From a checkpoint of a small mixture-of-experts model trained on Wikipedia.
Size: 8 layers, width 192, vocabulary 4096, 24.9M parameters.
Below are experts of layer 3 (counted from 0) of a mixture-of-experts language model. Rows are named router (the router's row for the expert), up (a neuron's input weights, with its number), down (a neuron's output weights, with its number) and show model dimensions 0-191. Each number is 50 + 12 x the weight over its row's rms, rounded and kept within 0 to 99.
Before each expert's rows: "comes before" lists some tokens at least twice as common just after its tokens as in all text. This comes from a sample of Wikipedia text that the model never trained on. Tokens count by the router's weight.

# expert 105
comes before: " |", " ", "0", "1", "2", "3"
router:64 44 46 46 52 50 32 45 40 33 38 45 41 47 46 08 42 59 37 57 62 68 33 71 35 68 54 55 62 33 62 54 40 24 41 40 53 56 52 54 14 67 38 41 50 29 44 52 46 60 53 31 32 55 43 47 44 57 47 35 38 40 51 51 66 82 44 20 75 32 58 30 34 48 55 43 39 32 51 32 44 54 66 68 40 54 37 29 38 57 58 44 42 35 64 56 50 29 37 63 43 55 66 63 46 35 73 47 53 39 58 48 54 57 75 37 54 32 55 53 63 65 62 45 45 52 71 64 45 40 39 62 53 39 50 44 53 47 46 54 45 42 48 42 51 51 58 56 52 57 53 52 59 46 55 49 44 50 47 54 50 47 47 59 40 57 44 33 61 43 58 43 47 38 28 62 58 65 31 38 35 72 46 55 53 73 67 46 62 52 62 51
up0:47 34 45 21 39 51 49 67 48 29 39 38 56 53 58 40 35 64 47 59 53 59 35 83 20 56 46 40 41 47 62 44 51 43 58 56 42 48 43 57 42 51 48 65 46 31 48 68 47 41 69 58 38 34 62 40 34 46 48 65 31 44 53 55 61 72 42 52 74 34 69 52 62 52 57 50 50 57 50 44 62 51 65 53 55 71 44 39 42 42 64 44 53 34 42 41 17 50 45 64 42 37 55 48 59 35 79 61 66 51 59 69 44 59 71 43 48 35 57 43 68 75 37 38 52 26 55 62 49 44 38 38 49 34 42 56 43 34 70 47 50 62 45 60 46 41 42 43 56 57 42 43 57 70 64 45 44 48 49 72 45 55 24 63 43 55 38 37 54 54 40 47 60 27 36 66 57 59 38 33 34 59 26 56 63 56 36 51 31 62 54 45
down0:64 24 65 43 53 63 48 39 65 55 40 28 55 59 62 39 41 68 59 24 68 41 60 31 28 30 24 55 46 35 44 71 22 61 43 36 46 55 35 38 58 66 51 58 46 39 51 43 59 53 62 56 47 72 60 39 38 37 52 64 10 61 35 50 56 43 48 43 51 42 48 64 51 52 38 38 58 60 44 58 51 60 64 60 40 59 67 55 57 41 43 56 52 41 67 48 66 43 63 74 59 25 63 53 50 48 38 54 52 49 57 51 46 70 57 59 36 35 76 43 54 34 46 46 48 29 34 43 36 40 37 55 50 42 56 66 66 74 43 62 72 57 49 63 73 45 45 48 41 39 57 41 52 55 47 53 58 50 52 40 49 36 65 32 60 61 41 33 48 49 48 40 47 63 60 53 50 62 64 38 52 51 49 43 50 59 61 68 18 43 56 59

# expert 170
comes before: " ", "\n", " —", " \"", " L", " N"
router:74 57 44 25 60 36 46 56 55 31 19 39 61 37 31 47 45 78 38 40 50 54 52 61 42 54 48 51 52 37 49 43 50 26 77 39 53 44 46 66 28 67 36 51 44 49 32 51 42 37 73 30 40 53 58 66 42 46 52 54 61 31 56 55 53 55 57 18 56 42 61 39 59 45 54 35 47 40 46 51 61 47 59 63 51 67 65 40 45 51 55 54 50 38 53 52 44 51 55 42 46 45 53 35 64 44 66 62 62 49 54 44 44 52 64 49 61 34 56 46 55 69 31 40 45 39 51 60 47 49 56 46 49 16 38 39 67 47 82 50 79 58 50 55 76 43 58 49 59 56 46 39 63 59 61 47 34 67 46 72 42 48 35 66 38 55 59 49 56 68 51 49 48 38 42 56 60 71 39 43 42 71 51 54 47 94 47 54 54 51 42 45
up0:44 63 55 33 56 24 48 54 61 61 50 44 44 54 40 32 46 50 36 32 57 52 42 55 23 52 57 49 31 31 57 61 62 58 52 60 52 15 38 48 59 61 38 44 50 51 48 62 55 50 16 67 45 53 43 51 47 56 37 33 30 42 34 44 39 50 50 44 50 38 37 45 63 51 58 52 41 40 52 58 46 64 52 60 43 46 59 49 57 66 32 55 68 31 71 63 33 51 43 58 67 43 28 58 39 61 47 39 72 40 67 66 37 57 51 55 46 54 41 37 42 39 35 48 63 66 63 59 39 41 56 56 49 26 58 42 45 53 57 50 38 60 39 37 78 53 79 48 32 43 48 65 53 69 62 56 51 56 66 41 86 60 56 51 54 58 52 39 58 49 48 32 79 62 56 54 59 40 56 47 51 38 40 42 71 70 44 61 66 56 51 22
down0:68 46 66 45 53 53 54 66 36 50 46 60 33 46 34 48 81 52 68 56 56 48 61 58 59 48 52 61 24 54 51 49 51 34 44 50 51 50 51 51 57 38 61 53 59 59 55 60 60 59 59 28 44 73 43 63 73 49 41 38 47 69 75 66 61 44 66 63 68 65 54 80 52 42 37 27 51 45 46 61 43 27 53 46 59 63 62 33 56 65 57 29 44 61 43 54 41 63 36 29 55 48 48 37 56 50 36 55 41 37 46 46 26 54 40 35 56 42 14 42 60 41 39 33 48 55 40 43 68 64 50 57 41 53 53 52 66 50 61 39 60 44 50 49 47 34 42 53 64 29 65 35 54 50 46 50 54 44 64 46 54 58 34 46 21 51 49 51 45 47 64 47 58 53 55 38 54 55 53 45 53 49 19 44 60 45 38 89 56 37 25 29

# expert 117
comes before: " ", "\n", " —", " +", " —;", " MPC"
router:66 44 58 37 33 53 43 51 49 42 31 43 41 50 64 38 45 70 32 50 43 71 46 72 42 69 54 52 53 36 48 50 72 42 42 54 52 52 41 52 16 70 35 57 47 46 50 64 44 50 58 33 36 52 48 50 51 54 64 44 44 40 52 59 60 57 51 13 60 34 55 32 54 55 43 45 57 42 56 55 58 39 52 75 47 69 51 22 46 43 64 54 30 39 48 47 39 35 43 48 39 61 41 51 49 40 71 51 70 31 50 48 51 66 57 51 58 44 46 49 66 58 54 47 34 56 63 63 52 49 39 57 57 13 56 39 68 37 90 46 48 47 59 49 64 52 53 34 53 60 39 50 72 62 61 45 42 55 64 63 46 47 39 54 30 59 47 45 49 60 62 34 67 35 55 54 57 72 09 44 34 64 45 53 62 65 57 50 59 44 41 62
up0:49 20 65 42 38 57 50 42 39 55 50 47 46 46 60 54 56 47 63 66 55 69 62 90 42 49 54 59 37 40 57 60 62 55 35 33 55 43 47 55 47 65 50 59 54 40 49 55 53 63 33 37 48 57 50 38 50 50 74 70 38 47 44 41 60 51 45 47 49 26 57 53 46 49 39 52 41 40 51 39 59 62 45 81 25 60 38 44 29 53 52 49 42 46 55 56 32 57 40 40 53 64 42 56 42 55 54 43 67 32 71 73 63 53 57 41 75 48 38 59 77 42 61 41 47 54 67 57 63 48 42 47 58 40 60 53 53 55 64 37 33 37 56 38 54 49 45 17 53 52 46 71 98 51 63 24 36 48 76 60 34 46 40 41 32 54 44 35 50 54 62 38 57 48 56 49 53 63 30 50 39 39 36 50 58 39 52 47 67 45 49 39
down0:49 40 53 54 51 44 29 55 40 69 66 54 41 48 45 35 54 55 43 51 81 32 51 46 45 46 56 54 48 56 65 46 28 23 35 57 51 49 44 41 76 65 45 40 30 61 54 36 56 52 48 52 41 47 43 43 76 40 28 19 70 50 55 56 64 45 61 67 59 66 57 35 62 52 57 51 55 80 63 37 43 18 55 67 54 58 37 43 59 67 52 47 59 61 53 66 28 46 39 48 41 61 64 62 42 51 40 43 38 55 71 55 39 33 70 71 49 40 39 53 58 39 68 40 59 43 49 33 36 64 78 40 41 37 44 44 24 56 47 38 50 44 31 49 60 49 50 46 66 38 62 50 72 45 71 46 60 57 51 56 36 51 34 62 50 46 60 41 31 52 28 41 43 51 36 55 56 48 55 55 63 64 50 47 64 48 23 52 53 50 34 56

# expert 212
comes before: " ", "\n", " —", " +", " N", " S"
router:72 47 51 33 47 40 51 52 51 40 24 45 45 43 48 36 40 65 41 62 49 62 58 66 40 60 53 46 50 39 45 47 61 31 64 44 58 44 38 60 05 67 42 46 41 51 56 61 52 50 65 17 45 50 54 64 48 51 71 45 49 38 54 38 58 55 56 07 54 28 60 39 59 46 42 37 49 42 49 49 60 55 51 66 55 60 55 38 37 34 59 46 54 44 56 54 44 50 47 41 34 47 42 41 52 49 66 48 68 38 53 46 50 41 59 48 52 30 57 50 59 69 47 48 41 53 46 66 44 47 47 52 42 25 49 40 72 41 99 57 64 53 53 42 59 44 54 55 75 56 40 51 70 60 56 38 36 54 56 64 49 58 47 61 31 61 57 47 56 63 64 47 50 46 45 58 51 71 23 51 30 72 47 59 53 69 57 58 56 54 40 48
up0:33 55 45 68 51 60 43 24 50 51 59 53 63 61 35 63 73 19 55 23 50 43 50 41 47 39 45 25 44 50 61 62 48 56 43 56 41 34 48 58 72 32 80 45 73 39 46 60 72 66 40 68 52 49 44 51 35 50 32 40 55 55 64 57 58 57 35 61 51 64 36 49 38 37 50 69 27 34 61 52 52 76 56 58 63 45 46 56 61 49 27 47 60 47 48 45 40 46 54 69 47 36 41 68 39 61 42 44 48 58 37 69 70 56 47 48 37 45 49 50 67 36 60 55 56 50 69 29 45 45 35 53 48 68 47 74 43 43 37 54 40 54 58 42 35 72 55 54 42 43 48 58 24 47 45 63 50 27 42 42 67 36 41 50 50 32 49 57 45 35 60 58 47 53 36 40 51 45 55 54 59 43 38 49 67 22 51 35 41 55 69 31
down0:40 67 39 65 31 46 60 46 49 37 51 49 75 41 35 67 63 41 52 38 56 39 40 39 63 55 56 61 69 61 38 59 27 57 53 47 42 59 60 49 54 26 48 47 80 33 68 60 48 63 54 62 55 50 59 47 47 59 26 59 46 50 57 56 37 57 23 46 35 42 50 56 59 40 49 78 50 61 39 45 44 58 40 53 53 62 58 61 50 58 51 46 70 61 36 49 67 48 65 53 45 48 36 54 37 51 54 62 67 71 41 55 54 59 52 59 77 54 52 46 58 54 53 57 41 36 56 37 33 70 74 33 45 64 44 54 26 51 38 60 52 51 45 55 40 33 52 56 36 59 61 63 44 43 36 50 48 41 54 40 40 57 55 24 71 40 36 52 45 45 39 65 15 36 60 49 41 30 57 43 53 40 23 21 47 37 52 51 37 48 85 46

# expert 231
comes before: " ", ":", " of", "==", "N", " life"
router:57 49 47 45 62 55 43 38 34 47 27 51 56 47 57 42 61 40 65 51 63 52 28 49 46 53 37 40 50 47 51 56 46 29 37 44 37 45 49 58 27 71 50 63 74 43 50 52 58 44 67 38 43 44 56 56 51 49 37 57 73 40 67 49 77 65 23 37 67 37 55 33 40 47 63 48 19 43 43 53 72 41 52 46 32 52 55 09 60 33 62 38 46 54 53 51 51 41 69 40 61 51 40 59 43 43 74 50 78 65 60 50 49 53 65 28 40 47 73 44 67 74 38 63 44 59 53 45 42 47 40 35 49 28 64 58 67 33 74 33 49 50 56 36 54 41 46 44 56 63 59 55 68 45 56 46 70 48 64 55 31 48 55 54 46 42 37 52 55 46 54 41 46 51 42 35 65 47 42 38 43 42 71 66 42 75 56 46 47 51 61 56
up0:59 45 68 42 45 62 51 37 37 41 53 44 71 52 57 36 63 33 47 60 59 58 51 59 46 54 39 33 57 55 66 45 62 36 42 18 49 60 30 76 49 59 41 45 74 45 53 32 64 24 43 63 42 40 47 62 53 51 40 62 60 58 55 56 26 55 55 45 62 49 28 55 44 54 69 53 29 50 45 70 58 49 74 53 39 54 29 52 42 52 46 53 51 57 45 52 31 40 43 44 53 55 53 70 39 58 55 52 76 47 53 49 43 66 64 52 43 37 32 72 60 48 54 59 50 57 59 28 37 64 50 39 37 35 70 49 66 22 59 37 74 65 62 54 53 26 64 38 67 67 53 26 45 63 39 49 52 52 57 70 41 47 40 52 61 46 69 33 35 45 58 62 42 48 52 54 83 64 55 42 51 62 40 50 57 50 61 42 44 37 55 31
down0:51 61 49 35 31 41 53 52 62 38 53 53 44 37 37 24 53 57 75 29 76 70 40 51 66 67 62 65 40 52 58 36 54 40 57 51 61 49 77 24 41 53 60 41 46 55 58 28 61 60 42 44 69 61 63 46 47 47 46 39 58 39 54 57 63 46 35 38 45 44 65 36 39 55 36 29 64 58 60 36 53 41 51 40 38 36 43 27 50 53 47 50 44 45 57 48 62 65 49 24 42 60 35 37 52 44 45 51 53 70 63 46 45 42 43 39 58 49 49 42 28 43 60 44 40 60 41 49 56 41 49 35 25 50 28 55 36 53 74 44 50 25 48 62 54 35 60 34 48 57 61 45 49 55 42 48 75 33 74 55 59 58 63 57 35 43 38 55 86 60 55 53 59 57 53 72 40 43 66 62 45 51 54 44 56 69 52 75 46 41 26 59